From a checkpoint of a small mixture-of-experts model trained on Wikipedia: 32 experts in each of 10 layers.
Below are experts of layer 8 (counted from 0) of a mixture-of-experts language model. Rows are named router (the router's row for the expert), gate (a neuron's input weights, with its number), up (a neuron's input weights, with its number), down (a neuron's output weights, with its number) and show model dimensions 80-119. Each number is 500 + 40 x the weight over its row's rms, rounded and kept within 0 to 999. Numbers have three digits each.
Before each expert's rows: a language model's description of what the expert responds to; "comes before" lists some tokens at least twice as common just after its tokens as in all text. This comes from a sample of Wikipedia text that the model never trained on. Tokens count by the router's weight.

# expert 25
It responds to: Adverb endings and commas. Adverb endings like -ly, -ially, -ically in commonly known as, plus commas, was, is, and endings of species opening sentences.
comes before: ",", ".", " in", ".\n\n", " and", " of"
router:539520506526484465392552541506450487533505536444502401506543477521545471426494480571435464511483494500569472497532464502
gate0:462532434443512446525438427503483439397488555529447521463549528557509534503521518558506451510510477537443514522556505456
up0:564469459492462495590493554499504458554447525505464487458467470482527522496545511494480524520510497548500527575517459438
down0:503495519487464463513518518513535503518591516496488431489461421523531522557502481436526494448467415453521488456528548525
gate1:492422440517523493436430496559606495544537474461459438469534492538489411500575493499522504509432430483497559559434505501
up1:549481543526481511605530468459509542523467497466535489501520523538491471461528508432476477520481514478504525516462472438
down1:513497529559490507433511511481532587520449482475507475477529523569442539534537515430433476534540548454567557506548501484
gate2:555464531545495466436561509512474504532460537464550521498487480509491531431506473439461533507515509512516497520517478529
up2:559503467505523508455510522541561502510490404456539435536485477483473454500502544510470513499492504484484485534496473478
down2:481492568538585457573503453465459472506506543538516438472528512475460477482562453539507438466473529502511444502508473458
gate3:584449470416520446516491547489532544498504548547466501498547543457528512508563494469484405533486517476523472502495444498
up3:534543559527507497480491464500487447432467499559428551442445490544458409543522541522483476460570538484469514532459498420
down3:534459521645441531518503455510521503570457512502539549476540435455518529559515499387554470563467443528480476442433554499
gate4:522526544474496548521471489543593470437483424549427488438507507452512475485413543501556543458500588544501548516484413546
up4:488507505564556520492470460470489457611408512489542505506505475544470455495520543519465449479449418396559445540548523469
down4:515483465496496508514524520524557477507495523485454460591490564471529521521416456501524457453486549521466490586467559537
gate5:479558474481486508573491479511481545484494514495527504479513448522558378508517512490523437486543457447491439453505529486
up5:508474530516486520480433540453544452529547462477593502510547488569550531499523511570520418515519535531554520447497425467
down5:472477476512467494486523512517377534465438534422487552529452550537521534491527561486538515477548474468618480534433523556
gate6:518475481527484508481479499494454432511446535527568530430498425483579511486527545404542567488618476508515547506486492511
up6:507578434489490486517518508542537495428508539495461517451479442483404458463469517517536493452593488433460480585526471539
down6:477521521491502480453510521511488548465520540489470502421446566503430452462467553505487489489474476533475436474552383567
gate7:572452530506477528455460408549511516572497507359427432531493497511492517447563503502456527500565512508512490564577475523
up7:680467538482518489456502493510527487523557537471426418516481517495509487479555493528453494453513596502539534552565531508
down7:559486549478528551443526428443484498461579500481502429486506489442475513516534522498449499454498498441593526531501501478
gate8:453533490537504490489570563449487566521483491515561482497530489508418516520480545495500498552538463409496504457404470530
up8:464543552528564524485449486496541521472547475464514549501480550497482502560495450504511448544486536547500559489553559480
down8:487452513540550481463474461491558545506485478487500524503534567406556446523450558535535494534479434463464505432430452470
gate9:566497469454482385490540523547503452478540550575521486499491536538570509490524539555517478502511467439531453542428539439
up9:542479489477454451538508504520527534510503498473485569487542481511524472522503541500461528480453525456475480507432499460
down9:510599482525490417473476511525561462454579507447482520511456511494426474469560513564551528474546506389500453448500484469
gate10:456538482534523459516483484545508535527546490478482467513478487543551470517499449557480524390566520457523548505536470446
up10:544440551545534540457448484536469461594447490519490570484483519501469511458466541486510544463478460533485540504507555481
down10:497517545506540511475565507417435562473543491464469543519540531445542515493575519526512490508487507552506513537464475472
gate11:510558518506530467586487474476567446580464508492462501494546455490517397495563489541498480510569537503529557445483493487
up11:514451517495469480423481546526548490495542447502563490477480432526470560558538554464563522492434511525484464488463540487
down11:501514464416473541511553504448535469584529417437494540448459540441497485503434528503469534479528497437445520459452488527
gate12:535448507522546546547437481481493549497501503569431519475525521531554472503593498436441540454524421431472552535442486521
up12:499495518472511573511469541470509481506438473538530461459449564505446562556500512473446463512592496529509528530439467550
down12:480452535518513546520534482510523568473480478461569438500487483505513456485478457500515555499470471498435490572575487483
gate13:499511489444456504499504488523432463534510468495478522430452493480472577511551586528431422507457449522554523452549486489
up13:573572509493494465515596509468550487465470502568528521483557519502487490466461547478541508472506573431489517514434476511
down13:498557436526518516433561478505473487501535559517494547527481480531473494485529446505502530504539508513528455473500540466
gate14:516497395502536523480540606494522433477525470442467456527539502498525555450465534559502515450472433548490473540483433522
up14:514541457522493416484563583500470478549553528539584517544562493483498466504533489497524446500452487562481466481488540513
down14:513456527543466512497533505540453448492464512594527485445413431529470533539507491466485464490445447520490502450449483468
gate15:549486522515485386449522540574498495543483499507525529537511489544518467463525465567475463494564488457534503481527518477
up15:459498515495504527489450506501541514464482478524464547469483479530561490472498535519472585499367410495476559453512549516
down15:484501501521448532515514553500489461478409523435490487430445587524474440555503489503570521503554521459491524508528524458
gate16:524471427513469501592490539538452411498525488517570453461515559480549508523531501497594551512476516472556544485510495495
up16:531461494511538558565567535515500451482495509562576461448436539522384492421506474591407471427500512419564498457460550451
down16:504482482474521481488521478474473459511435477464499550494513504571543516483432516471503433508477501527432531578505426538
gate17:498432488477481472457466466559526528447539519478559545537452573487553567523508476493508452512503507566488484512468499504
up17:493498499547521507550433456529507424585444577512499539449508485604481537432512595449439533516486492493443593508479479483
down17:503571480527544471499553455589522465491508486451419460425475573513568411537503515488519500482507520508518511533525539461
gate18:534445429461505472438509569505510523515513465462522501594543532476413571511518428535492428507494501509511483468584509486
up18:506454473489489518483490511496531432544477503517536478508485546496433586477531506472498445491510492523548489526536465476
down18:488503507479585518445501456479520494451622502532524540516499489467498558521495569522460550469507512420523470587512488464
gate19:491551484458511527431441450541457483461459520532471505508497495512449479517544483417527499481536458489524481531528391477
up19:456471515492524492511473542459500462481497464506503535514499549498516548517511510556484523454466492571445504469524484473
down19:486474497551509428441495462516531480541524480519508537498499492539535429579533457487549477587485497501468475478512529440
gate20:559501480585509487487530491514496459526480484472484438424486503492485419437541522542517540517431411515523482520490486480
up20:498539545490594492523527452470403500478569567545455478442417546532507523533510531558516491392481493488502522533559523506
down20:572516503481448484464464466530560492527506467443494482519520459443488543490490495504452464485488486481512521521488482551
gate21:486461481475494480501565507575547461484585400480462531465440528557494458498499481478572525523489459539520482536534567458
up21:517483502521503470547484468512517507588486473528415506548518517508546456564507507487550432441548519464552496480545536502
down21:551504511513504519466482482463534495458600455570534500435463458514471572523514486493479549504535496443534518534424477500
gate22:524453545455527483468553474415440468534531485537565495483451533507531546481468476451442470444494543499530548539451532477
up22:487450555577494398516473472554501456531529501555533553419583426517483459475536530524485459500469445523504454524473473418
down22:456511533491519534438545556477544568501488555414556559478563494474513596468487469448548479487488466530486549587482499504
gate23:487528560470456509519540500557493494514441428553491483496475441489456465601453473503565551456411532560573491536479522521
up23:441559507537480540525522447505501445501415480540512484521482470472452506492514468521541425478461497582556419523526602556
down23:441519478468541529508524520485553454569441457532493528508472518465444553497479547474509505536527481456536594472547500521
gate24:438472518446510548522501514532498469489525515527491492493504441496473515506511525451556484516560503523609495526484535469
up24:477513485514511422561463479531479478489417498464475539438483376498515515507495558509558532418520554497534544562415505512
down24:500464462519456475545520465428447469464482546631500514534482481506440493494483530486520443594463498589493450532506461485
gate25:548522507505474443522473495507519485564554522555546509477519483522516516481488515486480539497499541520478613481495451447
up25:531565453457527506518429481390442502471520494490477445395503492547483499517513482513498524505446538435534475553493380454
down25:535446528570514474542450472518460521542504489444501448468525437538512491433507495501452526524485489528433453545523465499
gate26:446503522486527506471584476471538476485499443510532539490420522485461489457484498552503529514502486480546454488545550484
up26:534446523547513559521450485448565460546498471500506496496533506536503537471540462558503491496431550552507566508507440460
down26:509514552471497540476524540506541452518490566506489464513513483477511472533522548470479494459441498506547503522457514486
gate27:465534449443511509450564498510453551494508585516517471523538464463527471493462520508477524514398434482486534507527522495
up27:455438503511490530523489471545539405466441511515478474423482498516508534489497505476503494518430479527501539532512536407
down27:492499526477523539567554528465496531444565542515481492550432527463490560469510471538447534490569516482528476527479588460
gate28:497492511514519497495486482463487554511464446443491491504460513541543549479546476530530483451463386554542470460420480546
up28:472480528492550511501479503465525473567538435512492490497449489570472479477528444428443464470490475547533586469458512537
down28:533545559484476495558501502444588489504484521622473470521506511534511448513508462521401502454437441483561509480514583534
gate29:558464540515471466555502474483471532518512534586519538482518485511530497504568575424562492494478481521550413526523516452
up29:502546511469490528476475467448467480519475486559457520459465552511463468473530499582430476433533552588443470501461515496
down29:491554478474439509488455479546481469564521521426468441519547517472494478402514536580490484555481512559471561485442494551
gate30:498489543549471597458457518534515489528451490498485540471488563538525501498471467460568532563561401545521475469523456532
up30:417554555518506524455541482469502516475562541542494518493494479495524507536526570486504538452465587493491583475450560569
down30:486571463535517438509493556471523516485517591550507545521517467443492491406441482536463504515514538530462460486500417557
gate31:496533542547572459504434558426487472504490531519503526498491508513438501406430533456561521451559500557473553517515517533
up31:406511461469478573484559470531530511493546513606503523504440558500512534564489542564482528524482549524478456497574525432
down31:551507499494498494470524440546405494459476504463475416466562487496582515500546446531459451441516476524510513574489444473
gate32:508412431522514483510512537434469451474461521513552503532521433524505516481544570563607487461470543484550576491465486439
up32:506525538512509516445478467500448473487460423627479523493458565495499476507484485534461469485519496455521476555415452475
down32:482527454450475469462495569507566542442518461494569477493550463553515520454510461603517525532492480509447486581575518508
gate33:491449435565513516469431517482498490531447479524539511540503550480472498495416448425543497472508488512510513456534518515
up33:428453509499510529482448501508492519557425545520480480498508456503420488453568573430512469534501448464518435530502495439
down33:485513551519501494465499507535468601579487499484489497421529512545476482494551463485472492467540482618483538533510505505
gate34:468461571434537530507463498481446524448484551482486472532496542531473461425465562520503510488460474472505491487454475443
up34:504482486516497555462516457492543504529485465575505449463468532542516549508472477571521481525498578561487577418472525500
down34:519535491503414522506537496519547469521511548462475448491501504462476479483509521500499439462529462506457516496404443556
gate35:493527547463483513526505501459547488504552557572491495475510457508456545593526504534489518517489524495458532460523517447
up35:521504494534515469529509525476487489528455488517574401481457511542537467434503566458452499497532463392486513470480442506
down35:513530498516457493484440505419463497450510493476524443506550518454629577519542476475446520465475466493538444487592504537
gate36:542482501483529518486484503534443491512453415537514440532508532535501543554443490519495542552541459490473473559535460542
up36:512490485436469465489559489448440507498578529482528451476454467484468496487547549517486522437459479561545532547540517499
down36:488562486416474482444538545493541506455533561478469555495510530380564534440513476505451542525526474524492473446543474517
gate37:430446556522518501382526464509560511507525463465509505525534596488503468524448521512480506529458544549468497428486505489
up37:419556553548520467570518497458508454534526450558476490472562428529434484532532601520484460535493477470520468505488511471
down37:507539552463482463474508590474501498499484507475482559438508581450574511573473528507507473436470519534543533480443459513
gate38:413488484462531517570462561518526494452497560481544596524539467529557482504530475563527497465494476521544475469563546441
up38:464478500443474437543532529510447534520487535527507560554515423519468511522557492556455529418527531431510521549504588420
down38:506551518517500509475492515496519484460474502469514452591549486593418455454565497455450546465523544431570510519498443522
gate39:526555516486540420490505443460519472588523606588528522536523560462432518486553507459421483419534496520521490496510525532
up39:538543503568504526436516562553566551498562445470465496419538548453479462522524499516463510509455498443487482565514439487
down39:446487523597498499464572441535537544436515504470469496468540529512573519509508425535443482607458574486426570531506436521
gate40:538522497512499512489509529514529525479594506441506618575480429527508530528530462606539561431454516467544498496533514507
up40:458477454481500548520546517609518486560512441461556500559471510538555485524552472523482431551543469473520464502495520482
down40:514525481488425528459469493414537539470478516536542471535505498565565544465557449524523525534537522441527510466431520551
gate41:477478461540531521488483472483504502407477431408437480520468499512487486481466439589488551558554536532515450539571465480
up41:538500486442535482548473385516438493618483455420552442547530432518523422441438421474506520596550491540503531538474536468
down41:477505460471501489464536552463507487467461493467481504538448495501456510594421501492517443462457542471495507566536498453
gate42:447511453540560528450467506461526472527514525533566557599458537480470598429490488538466508404499476509488515453485523461
up42:481459582421491502558460525556428509479563530472501484447501539516469427518531642484429536536486439519534485538509536509
down42:576471493459484533583486460521478538571488445460527525546468460506544479565523506503552493481501527508501515442544574497
gate43:503529501509478469562469503525514484445482500535486505492495457573523503526549452552584434391531429494472526584485546512
up43:501428559543526534555505518549512527481505466427566490457457496510531591463497478493498516524494511608476474504465492505
down43:392501523562507523503543546448531485513512530515559430524575452455476482531413510500547446513523522446469480513487486510
gate44:523517463471523593490505574587469508503566529509528469499432471560494495516481514517512550452437468460520517445481486528
up44:532419466473423524509543554518550551532449524468592565541450480503492480516505507533495457461530582542480470579499481515
down44:470469505519517502541517494506603490525457508501434531558538486436490485470536501559512470495535520449493555498439518501
gate45:508547485462476437511466490531461480521496478435536510464534511510545453513505514566438509538477453453436545538494469486
up45:521513484543551439490486470492497427536496476473548505392531459507481540467514507457485538544438499527485527481534512479
down45:564508484507457417484412465507538478510577495535515517499486467519458506558494496572563504509505442441509461532499431443
gate46:434490440494543485501518527544503535475548529489540500480529493493486513497497535465549495478570520499494515551500484571
up46:466482476501517534566484517526524502528578501486426483574493532484500391568593468595558419502415455518505557468480548517
down46:458431463476501487490497504502622467499491464538533449508559506512461506491498515511493555472490556524539499439470563465
gate47:486482546500471487500543529603466426520438519435527488533554495515508550463529528499483563542493515533492488475517445538
up47:531511537474481474517553519512472436495472501513489624566477475513364488494491521511558490500483521463549500497524568470
down47:500508480520576513547498527517508495456483557509506423505415495500453501500458458518507450442544498476514514447517563508
gate48:568498502557549476472501520477513477542528495471491474489577395487490544464519487521493579521445607497530552535475535538
up48:554474482495533454408489468429544464533546507475463435501542501518472492562485496527592525423467580466554551461516503489
down48:431442493537560546474475499461435428487545495525436522558431552511486540541500564523569505513568529479488568474467490457
gate49:482566501480517534440465511459451515496441402531495557547533576454557527476467526483470526499439530525520433436483452528
up49:468528414449589510505446488479484468486499525534512465521516512474524527500556466477455447479465498507531542517454461517
down49:520462485478584437524427516483525466487493514588510528465483455448446549534486550521532513509589518512434534431433517519
gate50:488536515508563536451491481470524526487489459517501421497513466519428470499442511556421541536530533518481481491471429554
up50:549482569478512531489554528559539499562483540483488506503417509540515465509454474504522480491529467544512504528497496498
down50:488501525483508533557461486521505533542475484420506520500499525478564499451540462476521555551513486473547531499575500485
gate51:470506461516436542514486536515532523478474512504447507414536475520457538521471500512483454521519558548440450577596517513
up51:496462537450506540545399488471502499532482514534513533485481479517473567450524568465514443492515514548517521540537503450
down51:504501560498562413571533493469451454455497537431452459467453542481555502420504471501469523513466510498519502519482489514
gate52:452522467521493543488484490485575499533567488509558467487504540500499555457534545517472498474484460606462459455457463539
up52:412549507485562483492580463458488552514471485438530531476478528565406474535490493473505534501432498485499570425516437534
down52:499428472433462431504543594470486506490556510491472489487492508439521466587481451529531451505533516429482493512475476513
gate53:554485436471561546469550510453527506522496498502443457492516504547456562480462538480515482538455489504491507485494481451
up53:542510534541509460464578518561560459494561440494571510471523488549470478458520554450510505586483518493531490425542547461
down53:498451589466516552446480502505430511528480454505565559614479477467525555542566525521397515499559450501486488502521512468
gate54:493472455472539512464520503482581489464494463530560500512474423488442518550477390566540493537507541590519463436493519500
up54:505551478552535526452455521518480523452490487464480478490514577505463496474511495503452548473505503449459493496456475482
down54:435495441516554463434494530448466516473554448541509545512514531491411507502438530528476515550517535453512511424472559503
gate55:476505491448523487526460490511587537507471461462461508496556414527548431484545409570542514540473555448566509463512478572
up55:440479550534530560485438562501536574538494503505451637531512476523518507477569404533494600463469547452532518497532516546
down55:509469477539506475533431480531526447454466508493477519502534506554482511479566585561486524466502518532525519550509500470
gate56:513498559508490562468435488424444541484506521474520520502439515464515485506455503515461459386508458540475484452485462448
up56:535511518493507476470504454462568529485492494500522526460461462529433476521464494490506538457470572492465497473563519465
down56:518496536504516539496512494503536561538448468443515411512459493529478497553486420527492515468470476503513490528431411546
gate57:500509487475565476449606561567512530493527449545519552531485450496478431473502431532484541583494574429441545393468478504
up57:500431493429475474538489489499458486529508543465462481534444547574513520503523505481498481461522427529599512517449520474
down57:495510458450509520480442478548495441449517527543531516516487436504474580455549467528489501456477537567543533540557515494
gate58:403490478449526522465475487541480531450520465531498541497472465443516464456574478504535460520475533512470509516468492505
up58:438499496443575502542509488573449430575506453545501559463533524529481453450547551485491451543477467440521473512468496414
down58:512464451519491478472501529507459553480438524509528504547542500467445472444459587465551441540520514505513497465555471558
gate59:462489530433493544537526451528441482478418437454488464469486546465499457503483431445444504531461449477497495562565490569
up59:483489513545537504477510508432546502524457502566484484507525504530573508445455523493523503517448428490489504449486566459
down59:494495427467477488533515473495510509553512537566558518406442466528521422501447549480547471540497455528531515458384508469
gate60:519507531498506494550444566525588458495563513483489529467502399506427491500476496525506542504529432536491591507514520513
up60:511458426448518526471532472538564517506485482563530527494451537485459493457510512513525515545530480505496531584543439397
down60:493476499555510466568529393529556455565500534547545522489505539508568508452495573467567462546494557508480499492513490443
gate61:518480495423499535491518550514491506417453591437495512501485442470549506489451537422521514469487517495495544493558517516
up61:471467485398487508504510445537517518489448513512422455465506548507594485457526441478472507451558467471504499585477510462
down61:569428535458533480576555434438508460498510533540523516506515522463486486461497567533513487479479539514486512502498439444
gate62:506492514542510533526487485539425478554457557611553474437425543474505496471560527486482442516485400502521496486492513467
up62:514476533481484490564463413505470552563442491511507492497475491505497494546498568502540537520535537554474503512441512496
down62:537506504431584462567425512544470474515484515500529411566564513468523499495497496478420457539495564514478551476496517472
gate63:512468515492468498548523483499551500550447472531558527517481528522496521493539508434455543491502464538502435440476595481
up63:558493503462504560492472456473469473505497513502565449480569523542541521546444506490573492465526546467516605487463472527
down63:524467491515479517444449478449521539443506535410411482460513477576464489577554486550500516450499547445545417503455511580
gate64:444506452551548509504502519483506506560486508606455503453540493497525495515519548510510467493538497509538493473410493535
up64:513461469581540476516462497546467471554396448481516464528503497470563548478520510517575537522440452441507593456504475500
down64:384537506435513495460484473489507505483592576491456547519447570484511553593476516513493479535510486553501448561472544488
gate65:506476522493493514458510488505562472467528482618579576538492464528454504547449493506525509478488562515489518437592540505
up65:505461556514492536506510585496461474467485564448454451426507577489488514517508510447444500488483458521520424533528519497
down65:519464482501478539446536466562488496526538466492513558537491457509519424500429488489561505532485579515485537516488508478
gate66:466537558505484478566571474444527459513530356472461478479476509454503463436477508486510504542523528484502471570516499486
up66:556467526505563536568543478473520505500527458446552549501510503471446505454560426409590536459436499459518493523493493512
down66:503508503545503470527536473521457536456571499549549623498537523513438512521479582497480479449511526453510548500510524523
gate67:525476569443536422404490516460439496508487447429489452533496551484526403487523518508475464491600487559555487534499478525
up67:592459537493476500360519423413495454482495554493460536460558553515511536457546464509452541456496600510511527532498433543
down67:526435582552486531453492439471489521534461499566531488521496440501490538470602438504522420523502442496511512490506458507
gate68:519518481554512476478552501558464505555473503427555539515542517517470550505475488501440452532461445516529509481506503520
up68:462510466426471536529430526462558561510556576525547521501556453487519494508496558470530552463577515517460507512520482497
down68:494480530580470511480538464526521512534443486491499496491447526506521487493459469569477557554469469488495544499519459473
gate69:502536580607500500468477529482520510518552524486439448478548485488504479545514411486548481477586486468521474507529474506
up69:446511495517550540473514548530482532577480543416469412497492565474541500434545521490455490519508439449516422558473479481
down69:524485454501528520496417481581492446486529473476532437534527544487519444506560471523546410518499522469537447530426465526
gate70:596476514494461488458523459546464497513450545474460485440502459509549538441490531501504500496433618537500524604483479528
up70:487487511511545491458552511487505514505478544491496456480466464585517451522540515466484430393491502524471526458545465417
down70:464507524488479548520527499506462494485552460468413440581560470614496476493470458474488497522519578485455511450545536473
gate71:491536569414469501519525497560529484410508511495531506528500433489500475434452580471551503555516504501500451541539489546
up71:499497548573517505460533539463557435516556468439481448505523512542461470489474483526560583473510505532523466542536471448
down71:499512504457421505540473520486516528516452585460476511574483578456453453508526523455472473492443502570501524471524624482
gate72:447501497514514460483539541511486517475526535475447497530461534463466484429452522507471454527444495404476529496408505519
up72:490520526477522467544557529484503549531463613478546489532467506504495516531518490481556430514440434481503433471451509539
down72:516433500503416475427499556511497480466529505519494519463555503475518525553455472472466502520534507512511518495459509538
gate73:483497529534499513560449482534514540448481507469509521505464540472512473434518487479444474527509491455546528492538537471
up73:431449467514542541452449524504550462524435521466529487505536508489468561460467448471557436557446513490532544501493458513
down73:546458498530594551482535513528464533576475481492482572532508495533474485479467507505515481460523576461509507555524604511
gate74:524521478541528537511460471501430467513520573493473506501515566448554491506524554458444502527468501513552555483486494477
up74:452566531644520520458514519464506465463456475452504485514474538511428436515477548514519475528543485486501535502523498493
down74:429544585530454457517496455487503524471512464427429461540492474552525473460452513528511482515576456512523482509517469417
gate75:507443556556517571525578427522488560472512505476502536545502544497482519462464427541473480611487516517564506460544500549
up75:475486584469531513559517535585500565499503540423480565471464488524455417463501502580476463546538506526528523407478460496
down75:537440516523528508496536407473519472462495490514476477501502477571501520505542571498469545440494542515518571566498508531
gate76:510509468387482459554483521520485439483517508508469482473463498475505474499478440433489472534555519415511459570516512484
up76:502497465513540470497466479460558523496496511497542489542500471571526530567517572499545459524452391505454510469483519490
down76:411469494533475469534544577593543477529427476488445494569446497439480453474502501456497586512493504486586503501496522453
gate77:473530500523495513453511551596567502475556481528544597504488524484455521452578458502473522518507469525566424450515496504
up77:461438549496496496518402500541496517467495522416464460369440517555479458508561500482496521494482456455546572486467535515
down77:454523545471512470483482499457396490530541482490549439523520445508547486507505524507526587524510491496524500554512499525
gate78:556438521503481506486503552493558460495502487430585484504513458586481445455538492451464494513484475524515473516462528504
up78:446477530452507517587541503533446502532478495517519414482550546525539501505450477480547447513515505513517555489493481495
down78:500505534530420421427478539461570552507449500460512497437532404559528496512497477511554586548465460496471508498497473501
gate79:455386513567519483438477490540485528498507463470483498526569552507461522490515551440534562454445489466492485484506562439
up79:498569474512474526547525547466426441445578465511496497496430585507435447478472560501437468522498509535550479472496510492
down79:470592513475472518488514529493502503440500526545506496443508485444495478501428529487506455531550486482381492460546499522
gate80:512465472464499479489503449515455476547534486529520514463566459546523491517542560532531477416435466597538474486531515473
up80:434498514545545540557474446581523483500549565535493615518518491526578526416483510456489532431505494560501543525474531491
down80:609425576496477535463503498498402461518534491517512469603544488530488525562530436404521508518544500555535519520534513513
gate81:462495505486502442509482459478508543570468434461462480480538538463515465460488492476421535545521462539477511487465495534
up81:423550480512500519532502449480542451576466465498494508468511534471498516468550538495477518545464443495482492463451508457
down81:515575533466513487474488496416489506500497480513477484509474536517472523497519591538563426427522465574533541531506514507
gate82:500476536538553460543497444451488486467486586509453493484529499531559581511456509434549511457498563528497506488503548515
up82:489578501524555506534510455458494484507540502487446492482490488518435461527525492460509497553567551423486530437462481484
down82:462536458471472502503455512519546532470487500505483497510461570446433565529440525531554475530440562471483442440492493588
gate83:496501509566494515487450474544525480535520475553497526527530489493500486511536441477471446462484521610443534493420504466
up83:504493478447501502534500598515423481514537548511494512512431476559472548516488578524489518525476494566508477561559469522
down83:490556484437531516489517520458478518514538479528461475455464543489489530536521503551422570543469510571430479458484532475
gate84:522526407526506484440532508527536525459557521510491518573586442508495449485588520496508496497450558480482503512541517547
up84:468544512424515494444507535516540512499519466483456528553429547440484501558522414452425523504493478570501457496567510500
down84:431523478494525457482549501492534525440460487527477456558459527476474429500472477548512532492537556505430525526475478576
gate85:490532493490527541501486522570437451522513507533469457488513530481528486493415495478594468564463558537460518478471513505
up85:451565521506547537516403503559486508469538528550453508456448552473546446462493455528552514547530487507537530486499451566
down85:474452526561520455556500543405490535449586586519414584534480474466445537529461454512494545485549440466514490421511535527
gate86:511443471467516503478495559499467552545449535577523544523468486492483565457564521512582399476535432522454564618490505484
up86:494492516485464501467487495504555451497544434484487587512498557508478576507491505428485577508479555454481505498577472503
down86:510497490499490413529550402464539474486502462514566542546485484474537491527490449512523564425468494546461416470528589545
gate87:449544521483511521496498504548583478481464415495454510481436508446465466590466486487523529544543509547571511437433495519
up87:565487457523523491530517490511531479530500438492504529536489550435582432556440517539520472436555447549540517533422482462
down87:532424521449499500549507532491568440444509454512549543478605519498513516531489496502514488492497516460504572512518501448
gate88:508551525452502503496540489504507500471465480449509434501547539445475454511457492430427495491487550428526503466530494509
up88:526495454497538498495464490481498468542493483628482545432483486548525521544507549510554577489435431527463514497490486418
down88:515537482564515471528473482522562540439552518523505542464472490525565390500578501515520480544446565518501520520364430455
gate89:494488545485545523506457447452460511511528536524547485514527510544514528473528507494433497422526539501474543515497485482
up89:478461533450502557452405503508514488493426473495498467492522562490519517494515459496481512533501500506563457547527491524
down89:535494551536522489501555464524511435498446462505482425518472572547478503510496540509495465574485493485579514489460528461
gate90:509530460500534462426510548438562498495449542542550497469555458475509545501542494456559431496471514556447507445490543518
up90:498444568458515517506485459621468526573503489487471495489440596465505477448544462504435498520541409551515480493421497419
down90:506536473394559510474547578512501516623533493494440527534543544437573440475446499531490543480608472434618506499518493536
gate91:572520486553520481553483498518494510537535484455492554513402473476483541506449458524512462452474457477493547543464485527
up91:526480515506539488549485535530523468588540505527529537483520454527483480539458488529503444451495474560457493479503423454
down91:469482482491515443478494522523489482461502480588461512447469465502448496488500563552517557472537543533493475478536531465
gate92:542487543559507504450508516485537515535517456524511497531493501552608422570478517470515471472504444563521489466494428473
up92:470522447503501556546483513475540467529539485505462527512538495468541547494497531467494480558550504568497486452410544494
down92:528432479516498511513464429597511429454444501499522528540492493538518516484559442580492488507536542528525508394431488484
gate93:528544530495516541469520498488564494469530547469498461532532484458444519446489536464509525449488594483550540476599453491
up93:464525528459495483504480518525570482583493508544512544453479433561570563467530523432492533485569435554525509433461539432
down93:521517568552472461374460491481455500548458544491479476573548484471468488487531451494452550463497504530605480534470518458
gate94:422506434470541459519472513498501497515535516503427430541542495474446510484519467508507476533472478481558484481441446475
up94:493520553428549503477500531452471485459463480453519503467483594510475524493498451490539476408487438484499509421498442520
down94:539488546516541493397502538443423516432512521517490573520519496495459524507432522523489453494597452471542476505546538518
gate95:521463489477511453530463508567508492580460463439545498538473470502527518497500489473432480476516482539567473542508538496
up95:474514514504504485524482524417546519510465509505409517487523498549451452522530547546517486575447490490488519568528507498
down95:500510447539511479501506472450504523438508427507548502414516519519370505542550511509509531540571448464480444459489524532
gate96:456461522570453489469427565516472487470441524507488500516390510508462441507532510471563463505556456588513487521524523482
up96:571463501567467430565465490528498446514473523500548538442495447513544538481537558447526486542520372518512492461459497519
down96:483530439447613500531453484473494554448471499471524462440483582529431433463534523468541572496506459544488541478517541449
gate97:484447504465547444505450476447579490517501461483481491459450560542534496511488468481439547514475490568504441539468510462
up97:503490545501481560485453570521525457536472484568509499511512472496472491526522496474521551467442551443498529415522552468
down97:426474551513515532548492539505475566457523411457572446501562485493474506463499464500484491478537517445498515463521425513
gate98:570567480430483541456497453449471495473516542469501497496508527471502489497557549460480553446453571510403479493443523506
up98:502523485463561545470495492524464519527466532613491490508481538508545493564484539456510399478530478493518466440476511516
down98:485528512529488454432492514538445550537453458539515499453489479480521524588459579495447556478509431535521459487526439488
gate99:465500525456480517525383490512513483544473499567467470544547428456585498516500492465488552474502572491525506431507529497
up99:441494510463461489419522539547551498532576476534427510430474466507510511527559516499505513505500484592492502468486426498
down99:494606454451485466547438486579516547441446458461505545442506577409479482518491508542489474489454529534504486498581462478
gate100:507547437538538486457560467458533534508485436441528452566580519504503501512438448580474483544490536480412485477532493453
up100:461531510457523518434480534544476468494529422466455538459536526484524501499506481539493455555447528542594589436453520474
down100:569472536514492461513490543479414499498498536505544550531443481451565552594575546469526468445531440414541505433551537508
gate101:487564502537526470517495488485526553501518531491433636497479500475416423525549521479521519496446513497514479453543489458
up101:539510498501544481483505582425508475549467537455557442509462490522515543510508570465529452480495435552524450536490448499
down101:498473570574496502528480472526563531488493479551460539380533565475499516501457498555497467520541510482475553460432533525